config.toml
n_layer = 9
d_model = 256
n_experts = 48
experts_per_token = 3
d_expert = 128
d_shared_expert = 128
activation = "swiglu"
moe_layers = [0, 1, 2, 3, 4, 5, 6, 7, 8]
router_score = "sigmoid"
normalize_top_k = true
routed_scale = 1.0
balance_loss = 0.000269
balance_bias = true
init_std_router = 0.00826
lr_router = 0.00167
vocab_size = 22585
norm = "rmsnorm"
norm_eps = 1e-06
tie_embeddings = true
optimizer = "adamw"
lr = 0.00149
beta1 = 0.9
beta2 = 0.95
grad_clip = 0.5
batch_tokens = 65536
seq_len = 512
train_tokens = 346600000
steps = 5289
dataset = "wikipedia_en"
Below are experts of layer 6 (counted from 0) of a mixture-of-experts language model. Rows are named router (the router's row for the expert), gate (a neuron's input weights, with its number), up (a neuron's input weights, with its number), down (a neuron's output weights, with its number) and show model dimensions 128-255. Each number is 500 + 25 x the weight over its row's rms, rounded and kept within 0 to 999. Numbers have three digits each.
After each expert's rows: "comes after" lists some tokens at least twice as common just before its tokens as in all text. This comes from a sample of Wikipedia text that the model never trained on. Tokens count by the router's weight.

# expert 20
router:487486485517497509486518494515472527502519510480485520491528486481522539478470499493503394476520510506412503486515499499546492484488529501525514527486541473495472496516508479527548481495486516429554546512499500491472453492527485499510428463521506492474520497521501541508509491509501485522511570527510496503490523476497486496494499473500524472487459508494463499500515440421505507502487
gate2:544473488466532458533517497510521497544511468523480482465516496489487478524538517461535518523508531535491501503519513502511504507480491517519506550520462523481483488489549469452522525526520486509498479504530475494525516496489515496489495469499504469507496555514488535485490478463485505468527541515527503473470470509508494536497503481515480479511519498519486499490483499489512535482496
up2:484569485540481510502518495481494493469538501471524525495487457486514514457444504531486526463510452498509458473469456486470516513470515517506503457493530521566525499516457506519456501515507525495549520498481519525472474514521501554500477489521550510477552480483464442539512507519507491512457508472518471541536488499482505460524479516489522465494482456529456516466517492490481467534530
down2:546514518519485512534549519510511534489495481495491488462515542545496526487517491513499500460475464523507511482498449516507483519523502515466504489442506492518513477517492539499503515524471494544494519499496468471452437521455517503470498472504520552522491446441500443513489502518511519463510539497499459502487506487481526542504516488513568500487470454543485486530526477455519484508502
gate3:480498504515490525491510492463524492507510479523502491485523474520489517524516480513502499467529524530504497524513503510523522509507512555539471535497483527496496517510435500504535531500485484478476529519497504471504519532531480520493472541552459504512458506503510566475462500523454501499522506484479490479520506511498529462505513442502492501470483480543472476501492507503511463540535
up3:496475557556537510473504514540494549502461517468478474515484495547488515496535497483479491528461471531515517463424524479471474545489486452516483488493478541487528482504475504468533502475479505510463510517498549501461490507492507449495494464509448496479496494474483497492556524534481462511462530481466484543442490507500512485492507479516460492500475499501540491502506507463502521494489
down3:485487494502543496485491503518482517535492527501495496501509525487474520475539500484520507517491494494526494499502493503511476475477538526510502503501519437512491523497446509475480454522474523541463521530517461520510524509479516455488481480507453515518502546482545495565514529495504516506450477507460509509494516534475482488467495484489519504486509539483517526507503510523481505493514
comes after: "| ", ".", "–", "201", "200", ","

# expert 0
router:503485463490501516512513465546514514499512535546488498468517458491519539497536543498522472489536508529471493479458483509543495492488536499523514497514502500519456495506458489512572459511488513455551508500492496493485496493541526490482428465508494467487521467552526556501498499488496505487506548499515494527460518494485466512475457451521516475476486522477473531444478519467473521496491
gate2:515470484468520561489514547498508512500472526503513512526534488472491491453512464520497505509492491544482479433519459506536473479482471508469481509494498492449533481445474495500514523478496507490472494501502471454524451494479507492491501499520485501487502480486506519500482471505481492452531505532541460548493538528536484519504510500513501535518464525508494449460554489457508462528498
up2:502517517483469516489528424519455523531525469538450430501468491486543505516492519445465464498460478499470525509560555454460469507496477500517516487496550517515518457528478483518506459521511495513506513456500497508503564498510475528478499518509528500495529480462485543463567509522515520521501504507524490496523500508527509496484515524516494488493501530492511511488517475494490540531506
down2:487525488445502497479540478513547535511464505497485533498479504495492458476506537516511465477545523486523498473482518520556502476509536466523502530521492517532448504479467504452496483534519502523524460514506487519474508478525549486540477503522535516525480513504549493521488502521466515486524492486490520525501483486480450517497468512508488477499491499538491469511536500491507479482525
gate3:507451462550496550493493483522535503490505483500485464501484475480530441533505486499515488510496486555500491525496477522510475442496518511512485493501549514516506485513499514482497476494523487482531467463494462495531488488482538501516488524504498494463510504484524538536527494487449557464515531525534547539454485497510499485508514556504540482472498490487450471473485515498491481480478
up3:462536478473522511511510480505477498509494510457444520483513526512500506517475476525496497506508506477520493480541543474519453487483477496488509513510488486530529470505527524537490482506503525509481501509465520520487524467461511481494505474497493539561481497540490498525525442536517480473496494512469489517510503513517534510517489519482501506516534528497493472479502536510479529557511
down3:512513526515476468477511493500497485501515501518471519481523539486516485501517512499508497485486497530558478501488520523552500512496549469509483515473462456480513496486491504523501492502468498573505506540503490526497449479512510530461477523461481518521481475486534489514479506488469543527456463526482467448532516520508534482488484496522506519498485480499469458481513493548518504552503
comes after: "| ", "the ", "The ", "a ", "his ", "s "

# expert 28
router:519479519494517513460521490524521532548514484495497470461499455500504534481487541505504468487518525517485467514493513528525495485474494494505506523522498478495476483529484521520499459518520533488509512512502513500463475502526486485403425498516487460491521475553504526499471484524498476518527557521511506542519519485450487475472485476502517490492501502498499541483485461491477505510517
gate2:507514477507500517511473471524470509511494471493504514490518507501508468496533468483534509468496505539488512477475481513537472500503496538522460518460480493527497478473459472541495480511472510486518485498468465504534514484473514465437495494479520478455474504440527541519535516462462467529534452487519517499492500485504512503473440513503485528502455530512490551529502517502475508514513
up2:525491499537497520527477524511494494522535502491518493476508512482503484520507490473465517493488559501516478521539501475498500495524494489517474491513456516493462482478429477491499482507508513463483475493442499511504489523498482483468519483480461496524468517492482497534557499497481454511482459560530489530466561539532486529506467476496484538487508499514528510483506543501489562508509
down2:499529504501496500545529500466529492511480502518508469471470492520484467493524460470520504443489487492504477467557529523524476495455546470502463516483485500520505511501496524542483512478537495497480477478478513462502460450448503518501418503501469465487507517482495473528481498499543526507512494479523481489508493528506528507530450519498512450479517467486457486477489518520493499480535
gate3:545480511491463461459477486514533505495470512498498501528529517486520539501483535522538496523468485485475514433491506521456451511517517462503533503500480468504470532465510530547503508514534490494515507471513523517533533452539519485471502485502509483527500476477479501500540497423503477472552493525502494479521513518442475496493459467484495469527487525473443482517523505504486519499529
up3:511486541496489489499456465506503505526457440509506567487543493496522449487479487508524537501486507475489543471522515478511517505468514499500526533487507528522531519533514478509512515514523495546473540482477486492467495491524428444487500514464523442498488499519451521509508490520536462489495514520557497486469502500475447519512457514484515487511505509528478479493539479517513514462525
down3:429510531451494480531485467525429488474477536504523506507432449461484549481495563475496547476503479472522507507494492550503472488491474485527507461519479506493484522510543491539493460493493516513523533514499505488510512506496512526474531498501457498487475462473478508498467480481504491538510514527492521525518520531518475546488484436516496469492510444506505498528487519485475535521482
comes after: "the ", "a ", "and ", "to ", "s ", "\""

# expert 46
router:489505481514518474483542504508510495521465466518464505485490498484531514475516499524498443488529521469472481498511510537538500492489555477514546503515517501493506465478501484497535428502492524443526506482499530494452491513526500473482399485504548483477508475518490533483473486518495491498535548513532485507506500500429483510503474496507508475518465544513470527471479457453530501516484
gate2:522491522480511497528496478529506477459518490521504495480529467514525494480525516549539485486483511497428486537529466494558518487495534550488518456531516569521502488479480547492490482514468493521506489457497499484528496498531522499513482459477509516432511501544526480477506532512489522520505514497481524492478541515477504508454474472546522519470497487462472489472474479473495539490543
up2:495519501497505535515448491464504508501509515479519484534547528532485473500513500530492469489548459503521535517450520528486489510494527514517458481468484487487507521489562496461507508499488494491491511514477472479512487506409501483493509500513482504523519462511496486467525505437532543489467494504493467509491486498507478501446492528482511480508533451487517476496516461491496467500485
down2:475496495524480503485488479513507491485445490484506528467463511509511453482509474482516486481478522532514561495478521473465518491508460511478474516516498494520539504497538513493488509466504523495499508488463484487520522478476525529507515535507518506536479504493533490500541487499518508519479468484538481488427497537472495443504481509480464479489457472526555471501503522474519505485500
gate3:481489508531511517508478571510501496477513508533536531535512497495544486507535485535483457495493506509473489508518487492447498457502525503535543485542494492508498529521459488552468493516499495522506480441501501547525462536524511479488486531511485514512505531515516473461447499486521520490498507456478488512444486518500444525520526480510485502478499475465536514568482476533502474527519
up3:539532485506515534497444491440445502486491523527482492479545483505485512512527481470493504525517482516491519477505517500559496472486498537448557540503509473494506520504455518467521473508462498483478487491512494534446488476511498532490505508530524503504487468535508530546514499473529524527465475536465462496473497488480505504490454520489517560483511533520529504489510527474519480511465
down3:494528478464510538517476505461553481495508541482495465540527520516492494458471541500506504522537495527477492486496527493485486549480487480480517508489478524522458501468473535479500539544520542481485516473478496518500450455447503477478465530544468497491512481523466503484531464470474475489564533542512469502532475493469543506485470469478478522481491499519498484495476515508510499459462
comes after: "in ", "(", "–", "In ", ", ", "2"

# expert 22
router:501486507518506524512523523531519524478537511524483491529518482478533504528532528521492454466479534546482499484501496502524497507473511508530536529494501482488509483507445497508576478539504528479555564483528522492476515489525487517482439457512488428465538476572516529504488478510485473501508509524487483532494518513497483486488503443505476462485481513521487519511517433455522492538513
gate2:513484539467466538460514466503471482497526489468517529494475481484527469487445493540505511464519481492482469457513519481492512435484466527529550485513496475465498467484487501472475478492499480492489517492521516438519526494498512464509516507518502480491467497510527489492496495482492488504534488519494494455492481499519456533459491524533496556515467541515508516492524492544494502494515
up2:474534445492498499511512498479540515509483500530491484525535499510519498532562484506506510531523520533565555542551498473548529475487511507518502502518574460518528479536516505486499492476543511498508539500486454503526477493473451478501493520460479513483520510514514528513500501517521506499523529453509520520502485490472492502545486510472506444444480458525507483511476503490539509502462
down2:468521501499509498479475498488507553496502463488509485520518532480493543526514494496473476524486523519523499519494454472561486498531478497467488467520481558507501508501444489478495555513507505467520464496466516505490501531487540519511479521433479514492488481515493501506528492535477532467515563564452501517501519518506496484479499506537460473525465501495546511538522497470546490543481
gate3:484502498513489523438530493488497486502486487495521493497498528530444491536484490506496590506472492494489516498526528508467472472485548517502476496485430457453452499473502476487543543473463507452507510503491536486510428514464497499479484522509520511481492483498541484491476530482503476521497515501481491500465466484494504465467520501532559513474496505478520517521500486483521531463462
up3:494477469496524541518490495472497470496528527491490510513501478501471531482493511474466446520541498561483433479459496541454472503509497522505497506489452509523485438530478513485475498511508438474488495503486471474482486499517544476504503509487509466513502517451456472531513501484488495530445480496482490518504492494496507509483492458515505507493487493527487453523468479518472488532499
down3:525493477488488488541505480505524455532469517468471481503437561483501476457525486561475506517534464513522508542486457522495512543485479521488483516481462490525521531505513494475524427508522498579499529519481466481527490478456542461488485548564528519453502534468495513497527484513467486495480539511490461504508508535498505511468459517538502507521531488503496478472474470525488532497524
comes after: "in ", ". ", "In ", "at ", "on ", "\n\n"

# expert 17
router:517491508462485489494525483512504530513513507521483522491495480469522537512515519490526443517527515494478473471503503531508498495485502496495507521522518481523483473485486490542552506535481525494502503504514509490495523463549462508465450452549467468495545516522475528510463523492491457509497563541500476537466543510496473511479466460501458461515487544512485522477475503484510515490538
gate2:488496486477492521490529461482493500535508469490528535539462463517496509504472479507445476491506490536519492559509533514529526475497506531520465532497510519481516517520508515478492479479519476507535475524486474495486517502518509512481500460526497453475504509487515501528494524464520498510561497474485462493478512500483514469491501496524517502546524544518507547491508468521488523499509
up2:499518505533479499503508517528493493453478503492556486482470501493489519498530521485488534503498501495490504480498481523504492519507522522463491460519492494526511512497512433508496501487462507506509482459501505444491490511526506545493508522488462491522495518491462510512505484529499474501482517499485473522542459534533468525516535488487464531503515496495445452526471502498495497479545
down2:492491536489471498486471524525485502478536492473484473499466484515508513516504515484472489442496481542534447514516495479490468505482513514520540521492523457511495485479483538496510498499490557511511462461508490505487428523556494505505510477507506529523518490496448490511499525506526507522529512464517498518485508477520479459511524535483477508542479493529507480503515478467535494504503
gate3:483492462525438539509515479509466545507499527486556512466516498511467488537474509488514542479493489475515481580497472477505512526496503451513481471529481541532517500521505515492513521540464523465506487533520510483547488478556524533534467533473497498508521507557459516463530519489522526489505513503531524506514498528474463521521535540513535468502559499488550494517524494487538477498453
up3:517521491510457481505505460461517486471527496445489533523504501471502495507503491489494508489525494476507445502484490455525463483492471458495493492505494509488483494535520515515525538493465501491493505475453524475468502479517497530517493513505507459512503507513474493490496461527506511516522481498496512471543490490463544540469485471497454530467509540467512521546538502499473568512517
down3:507524500526491488530512509483463492479499481479424509488495500513498547540503481505473444478504473498510475524478501488529499519480488516549479504512555490543515534474514560524471515470478461520532475433478505509529498497505527518485536504503494492525517507550504507477479490500509510520510478527465523500497469493520492497484492529506548493497443527508485491521573509508526551535473
comes after: "was ", ", ", ". ", "and ", "he ", "is "

# expert 12
router:519481527513494496503526492511525532507499494497478510496514485474527524515501541538515472492520527537479494480499499532525496485496493482544495518523519498492488493508489458502604482531516512458520584492500515478468472497523482530480448463512515456472513499541483515477499497513480484494524543497525513500479519514470465508500512472511532457502495525524456515501466497449505487480508
gate2:545489487483514502541476499523518529483517471497482504529507499490470525510487498537514495470491529477512542522484483526520552466482510492559481517518527529487467496551508499454552487506491503484536517456507520534514521534463515442471487517501477467492516484501526523478507538490490489522530508538531500496513487519491553472457460500486526527465520515523480458535451488493497488546483
up2:465491486499516494481495504512488498532494477495502478484518515523510501508503559540480552473528504481509469496526534542497481500503461510470518508568443523532537504521510515477475473539535460549502509470487495504518505504547493501502514519474483473494506517431504516502540477490503482502481505489515501518519527504520504500479484475526505508462485533537490522509489546551514531467510
down2:525499523546496504519539510543482514533475525505494479514546473488526504539506499474493509505464542484488545548477502514528527486485493474504507459499529503567544539484479539509461487458494488536480462531506492477536485477514497484485446509476504483520511560493488488486481457467491497488515516502491509539467462493505479492514578517526480499527490506509521560512510492501512474525519
gate3:512503525512522516492474491527545478473473508509501492531521504501508482489474491471498464528465520538502499497471528556530535510501511535531478518481501542504483507467517477449586484517510473490518502486478451495507523497493517482456493485507518459480488530526486508521481483479486480498528494495476496526488531532457502502561480513515500502478459476546445473486466470463498491500447
up3:493550527503531481500510530466523509506503452495492511474553517510495504534470470491507511517498459503478452540498544494502488593522525488473509495504509507501481493499488461537513520518517499477500589515482516568474490482473479590457513493512476533560518536485477508525526475547484502535482514496556469501518504500514520511537510469492526509484490525504527540469489500518499500503511
down3:479503527515498498491473462495467514512498484489527558516526508578500492535514551528488546530505503448494505531502499458526474494509515516503513481507484503474514503463519496551505473456497530455507540528465506511476510494481482511477476473522492555506439484493482519489527486501518516508520537495534483502500547521497497487499515540507514558519499485516498494437486461467535516521508
comes after: "'", "as ", "of ", "a ", "his ", "and "

# expert 19
router:496508482506489519483498469498488525538505507486459509497499475503524543509507535502505444511497542513430506485486503495526519481426532483524547499525510475482462472480531486489586501523494510444570517480502507485501484530571492489459434441559501514483537492528510520509515513492491470506514598488514489499471506513504465505510483446515478487500492526491463527486489460470493491538502
gate2:495493509546507486534490525470482496486500482494492484514482515476474478466511546500471499482502542508494518494481538512472500511476521515507527530511434497473513494477479507508482509510470497496528472505507469488532481501484485513499502503465479504469488464483531459507505504482472518483509504484502432510536518502491518529444481463535507493522463572511524497496470483517498477528464
up2:461522474499492516452504489462517533509523476495493481498492497459503509479492537521507509513505493504514508480497487484531504499443489475530517533529488451535471476497505502521536469503487467514494506476476495487501535483519483451473516536496478518496517477522511427487491498511490442498493506523493526513437512547490474521513503480497542521512572522498490470529481492499490528484520
down2:497536471506489477488470486510538494487499492468500512484474487486501506536519538462492494503496480490483496518509502529527502477510478503491490483517510507493500526509519484488508504509449522507523533489523511472519515504523541478525487503488452542524455525470507557493503431523477507457522476521483427435513486525507450517477513473505449505521481464479494476460499511487480484525511
gate3:471534490457507473497529496494506457530476502472456460489495492498496531471511500461486543527503525516501504524474491528478448489491532487521545506494515421489484484462501507524478499501469464461519473519545467534496501541498487471525507499521521510515526512500500456521495519485456458497528473502454495528484530527511464475473466493457486524495475512491496526481513484519496503527508
up3:469520478491462469460495481475521504496480459493538518517465509479496491459493496572500499499528455499501520465546534507497480486489477483449504485515483514519479473502493514491526480485485497546493524455508518436504495504473483438456516460499503505439451473474547468516452511503533511494494492506480483444511526541486553505484474514507466479520496533472496513521427502495503495509489
down3:466496506493489517492472484485481529504517458510502523487487543497542469495493519473489480500456531467531503511480509519519491476521484507489516471536475518552532509520488482539538500499484545501512521511535500539493497490522521520532445487490506530476495486478523501521474557493481506493492540514500475471511512528552468500498562458458474466515470538473478515489504496481533478562510
comes after: "|", ")", "| ", ".", "==", "\n"

# expert 10
router:530482500496493514473541502544525520547526511518501463496510464511479529493513534493469488483541499520460497514470508518508472498460516502516526534529491462490470483491504512501519451520499526508521501503512524493500474483524483482415400503510487463469528481532508522484517508512483506498523573518526497503484492496479509477500497477498489457510499510505497533498484459488454503504490
gate2:482508490563465475473472498531469509504502491510511512534533532553544499570500505520482476481463482504470476511496503494484510504479532494497510543491491516502472507505508498522517438508468515519513515530509460543504517522503494492540455482490493466451527489529516500530509499488503541518512559508511507548496483492463500471466519507488484522498513508524523519509532529506470474527477
up2:494491498473451456507503482463526507491476508499497495509495502534499492466493537543471468497541469477461519521492509521477516525505513518493518528495482463533458512460491466500521503515495497478540504483562515500493467516515483486502491504530483519488508513511498510487495538476496517499510484484494490497487471445501528507517486521444508474494511512494506496526491504521469541530496
down2:547507528467473533505540479533497519475504516487488493506475543467489474514491512423480462476514513517497498523492456532470488556489499461476517506491490446469490482500547496549477473517515498506512481439517484508475484483516495533454490483452490479510499545491489483486497525516515522522446492494524536495496520528475456489475501546481482509515487474509484458476437491513480479500495
gate3:481544496503529494508500516516554494479496470517494492509512486502506517505469544531535502525475520483515471451525546483535469525509432506505491491475517511483539490498484469500491542532511489491514497453516531500493532471527487538484484524489540513508538546511523513520524526478511522445514516527537520507518477523530485491485527512514487512488505546495505515491498447487500504471501
up3:467540502485558500511491513501521490498505491526518510474516515488467525460484496481441514468536503505517491504493484453479499545504490482510539514501451486518549503525510468507507520513493522546472502502484487481551468522490500479479504501539536471558518500486527507523490525514496519500545484458572490537499498494533483493513541514508520516486476485488520507461493509490487533482522
down3:482491504506477500471466518473563521440480449467475500500500514479522468523478467446505517509465494518529517507502523459442498519541508543504524509523595523510501521488486506504494508514498503490475521515506486476471477490534541511493458474460458507511491493505518500519492469462520490473521508499475501501512505502504503499507527478468476497500529497522548515508530497487467507504489
comes after: "the ", "a ", "- ", "and ", "The ", "-"

# expert 29
router:497500464525493526502485470495485502479540548514473488513514466460565528517499573504497450514525507508448507527491510508497504498458526489503517479495510480494476505496487484506565470552513531475544516493515470523467494504528525491486402485525507442475514493545495552490474500479474508492500551484487488508488546479481448484500481471485538500460474484493494533475491478447493527527504
gate2:509493512545529486522453535488471460475533473470514465501467527483474472489478488513503488533550530510507467518515474582459499459485460490524518516511464492489519496517526472487520538482496484513470498486503488543516469543493496501461490519477459495509511503449485484529518488504487526526460493495497476455456490482488557532546513487474492470481536517514495497514511538541527468505480
up2:523487534551498506512523471485529513479467534493492489487496481494497496470462500541506505496458467499496490504478484461501450486532483555508488493530514514501497488553506464514500476471502548508487496467472515498528479470504516510503530502477521504504475487481486430494495489496499496498485467505487486497521527499526429526523489504474474537513486510488533468511497511508475483500501
down2:487487498484494491495475497470543515555515539482471518478565477532479531503496476522529454510490497499535477473475509488510502546471451513466485508512504487487517549533512501541433487494520521507519507467470506505511516496512512524516502495466455476487517490474557455520469510523493518524488505467498496511484506518521500526478499506527488533499471504511437515491453506527487494516482
gate3:477522479509509483475499503512498462488499530550488473481446513491500491464523510521488479480502508538490537516486494495490508516511487471505531513468499501530570518502464510499507540456475532522471489504509488537552428503474501483483481484519503438503518477474498498477524498484489499461522480527513484533517523511495525564450520546441477477505487472506496482522500520462499500494479
up3:483504468511497527516517542480484487509546515489514518542510455511486493503509477489483496513528520494483487488487485481494524489514470536517493475519496538508499519544499521493482498464471494525502497500481515533522509534455491497485505523519513471492528475508501481496500492506482518538529561472501477515497532507505558508476487471517484476457497476522570493494465482478524456472506
down3:511516488517525487476547514494473538543543496524543533482447544544518486506485524477511479540510462481485501563509498467518467468506470474516483535470536513512474490493496522496488496510502461530482511469483493497487503473473496485531472502528502593475483467502456547542488514510500498501441519515491487481514490533470490526454523544481528543533460468483490507442510480495466495486491
comes after: "| ", ".", "|", "; ", "–", "0"

# expert 1
router:491474500499510506480529485487519539523493509527477502474505471472543555504528532494516503490524516522468506488481493514538518517410518537535508487519506467493476511525449492522545508525516538529507517514516536516451509509504492518436422449507483472462527501546470505475492494503477476517500556529501511520485509498504486498504475436538507463492477494503466543454476455453506509500501
gate2:496497512503466512491508516524520492520484501490463511525466522489529483488488464496507466496516523509490458540496487516553486521478478536515520491529510530515520483482488493494504498507511510514523550472532484527493506507505479520497479490492510516466519483481494522497511454549458536513482516513504493526490490482498477543503510471523495497487525512551485475514502557508439534497502
up2:491519478516504489490493466486466505486527509541516504488507514497462490530513533499488492473471504473479503497511536488460492456521441478505486525487482486498493525530518491498493500508507450474471484485472493450500487479518499492485490491515503490541507501548502531498520513458578480474534478492529517461487503512494519477491485533473514496508487505443504534509514459494566450502478
down2:478526567537477484474514455521512496534509455517517515532462526466486457498483523486500446472485529423519515503523525498514523479474517532485555466484504470506511517520534488528534487507528477498492499484479456412521504522479549525445540488448521489461509502502535519475501462497487529480514516501477493492487478513488512500531531525504502486507525500513496517466537500469510504504468
gate3:520471464547479470523518544519470488502508475509468481481514532481498503527533514482492499487558496521504491494480490453475510539548498544517524488503495508482492474470525498525504500514464495509496459447511510501484507517535505544476502518497506494481507468515492503534517510502505547515519536541486461485484531529474470515473485494578487460478478473512533492549468517492502508494522
up3:464483477523493469459479489468480507497474488498474498447473516536483509483492507490503512464476478512530515435494474512467489498499544513498516486525501474516542537508534502492490516516535506502498485501516483442503510523543476486499491482501473502510471493488487505488490524502497513533499520486496505523501550516465484498487479488491528490531471495532531497529486511503519506469492
down3:468476468491498480460483437459495517444487537515498480462518510479498518459474525497483498492505454470530498468484481494522506494483456431458491527527503559518512550499498461487527547491494530490536511517505555480542492470476507473458448507480507554497496486478512501445489503459447536538544506482514510482533455513525476478519498507454490488451504487517485536509518483487499445503472
comes after: "| ", ", ", "- ", "of ", ": ", "and "

# expert 7
router:492494532516494478487529510510489537545510492500478495501505490493520511498514560516490452491511517545457497483506491526540508499421520457528526514504504495466457476498465514472564523560503492455512474484506538517458499497541499497461454464515503482480514516538488554483505473509479512500515540501509478505496500528497458482506479477519500471518445517502473527490489455497501511483501
gate2:490485450524536493490518434508527496523564498522477550507543487502508511502506558505479501487529493458512460498502493534555523499495469573513486493504450463540510439475474483561514494513550483486513498494517489460486514540484523469540497501550527507493482510509528465504516459513535484489519506504501507518508486491515499495527433527505484492493534531502507502487520536504477508503504
up2:516470468525511478506542475437575491511521469491504493511514484509558507464487523477509505502502535493464487487524471511512533511449510512494460487491482450488483481513480481513481507528495478481534499470521523507505512541511486470562516520529514512479486518514488479566471460507512499535536483506515506527483454512502504539540442512525488460427548485499496513506513512547504541503487
down2:452507529495524514513462470499480494493493448492451486529522512540517495479475458486457504525491515524482515516514491520525459497526485469520504520492458510511472512528513467475494533481495533520506517450496521506475510483501499479508570499490511541493513507526536494496463497465459487490524467472503481501524519488524518514533517474512442460489498523542466507572458510519527480518491
gate3:475489476471521565463505469533504498507533542500487485524504480500489492519487535524499507528512530521471456524487504491515529483416491501487534490516494493526453467484519551495530492481519507465482530489503504500508522519503492486490525510472518533456534460489517520487513498515449456505509475461476513516500507466527533492524461493479500497484468478543517503513505487523475538517474
up3:527501501473503530508519487520506482521527548474478502487491512438538495512514524525507504519535514495473511495475525470537542519474466488494513478513476471498482445478551544498518524481506491477523528505479481527517523534502501492507528497530526525478516474498509519483488468558459440498520482484502486512478505486514564496535459496487522481484489462517532490516531480530477501513486
down3:505504499505498517485501499491509515506506506511489513506481503493500493498481499504501523520488488521470504491498520499486510497488506499505502500487507485505499502511500510495502497521500495470496508517504507501490506487497505509511759516505505570518499502491504480517505504490479486494513465499495497517482515508511492499495519484504498500492490495520510517507484464513505507490498
comes after: "\n", "\n\n", ".", "==", "===", "|"

# expert 9
router:519499480494500519478540492544509494509504517512485506476511458488533505475513544507506448485530507502431492470476502498523491504523507514511517487531509481507477493537481469511623522564497511456528443497510520487481484475535488491504412481493477448489507490532529550514490459499504494483523540521500498509479506479517487488486502466495483488492500512529495511470493502459498522496529
gate2:513527524511503458447475521495491513500544507488478499498481500457493507558470531459503498502485481493482512540483484461516503503475558511501491554503483508463484500503546453475529502531568503487503508539471515538484511522503460494476484465495478474484537460506466507492486457479493559511462521555497490497511422547487501528516517532518471507495491504505524489510503468542479492476494
up2:513504482517469545465468573466509495518514513501551510506535514492536473520551508463468552483497490535513497522495529510449534508507515507503488460546557522544483500482482479507458502529498499449491514492479491521491469505488507503504483475505469509510487526526531512471485502494459474500484515488543508491538507500483505533518491474492523507499493496525485562511553575459477474524467
down2:529517519546469500516474488521489512506511485505493524482493478492529514467514469539550501500536530492547500531508494484550509499514501510475459477507475495526502469495505444418514495485487426530463479502491522485504518502427506510479494505486487505486500504520478459527521520495482473524478485535495509491476473496453561509447502503491500537505523439486486505486509534522476501485503
gate3:474468462497529539494444511505516497457523505520490513506507521492520496501512568491503452524488496517549532525471458486509532504448497469494552443498527498486491520456545470456526491480486507502512525476505524571501558535478515497523469500515529511455499520484491486475510538496448510517497533498514497489473496553478513562507513488460488551469464511491485502500520481456460496511484
up3:489495472499472523522474479459540460502489498494522515469510495488521492474505490501513517463510475528456539493476473445473513490511501479515476504505502493502473478507520488485533540529465470472487458494473499521513472500481482528499525527506497472493484524435478520488482526448494512527477480517514515501481527508507539529503518542487511552468488525500518532485509449491465472476490
down3:511523464522521485479486479522464476526562512530516493515520500481495468454511541479487504532520494515484559501494487524495489521492463482511508496527518501524499481528528514501502480487490503470524526506514547514484496480510484446511398532497499550491488509515501539558478485503474472503488507521495547497468497510467528517488474521478500530542494494476511502473486496501482535499497
comes after: " ", "0 ", ") ", "1 ", "2 ", "— "

# expert 5
router:517494490519513514525551489521532511492516497525465476501510513496500515496525551505495450529510494499477484484442497525530518517470522492527534464488503475487479463485492495499607479535471544435548507496468516513472501500527511508450431447525524439483532487560500506509459497514482500521504535488515501517486506508462464457497474459509475458508470494499494534472513465481515502543484
gate2:502486487525511522480537477513476454513523455443479506520498493504487541489492502483497521506488514478489456523512464519493450493481544518463530513493517513516482508457496505477516428468508503497489474509501529520522513527469514527532480495508506444471502511479475496533493426467484504491539471505477464476509491504481532455525452467495511504487495484510533519477531489502496473523506
up2:516451539496485503484542495497450514529493537494520540467489518511503532470494504530444483491485489500460501505454522564526438527540485467503507522493501520530497486519520539498560485515491518529472475542490484453504497511493506487509499449510498471519508500447500480498513499494517509512499498475460469544512509473505491459491480486502498490519498509475519445505480519498501535542504
down2:556469497450550526475531485485474492497491508504510512465494493526508468487495494521515504474487500514474443513479495495504508562519528481501486480497475506498504505504547514503487473524536489547515487490473510471467505475498492495486459508525477508509468517537523535498514480541488477512526495509541425482534551531504487440504491472441458493489484490547498494504483477514490493483538
gate3:502436546508485532502503459534461492491478520506494532500480525444518490492442543524533472502493499479475468507473541465456492516478524510515512464499467480537487510518498447480518542552511499491506483509532503541476482456520467505520472508486477434520508496521451515492478495495498517516489513512490508486533514501458494523520496496470496544445562469526475486482501539517479505531493
up3:460497510490514521491487494521491482478530520479506427486522531491446507505511487511527475501528508473517480474495455481435497493539476526520517470494519504504522500515527502555414493487489482493487551514495469462495493496494501480509490553517493532545521485492505512482496503515505510520445479496512488505499508438520486485513443476485488511488448526483465484514474502465517510501537
down3:518496517488517486516510483481499488501494511489501471506486488502481483493517486531510467513513474533462580516510525519494484509492558491489511467497533457476494533497508477476504489492459507494512487523488517519453514536442531505528478496513464481512517504523472533464492484509470485499447518508485563577483454474519486465509483500506522500531476493547501527499488488509485520531499
comes after: ", ", "–", "1 ", "one ", "0 ", "th "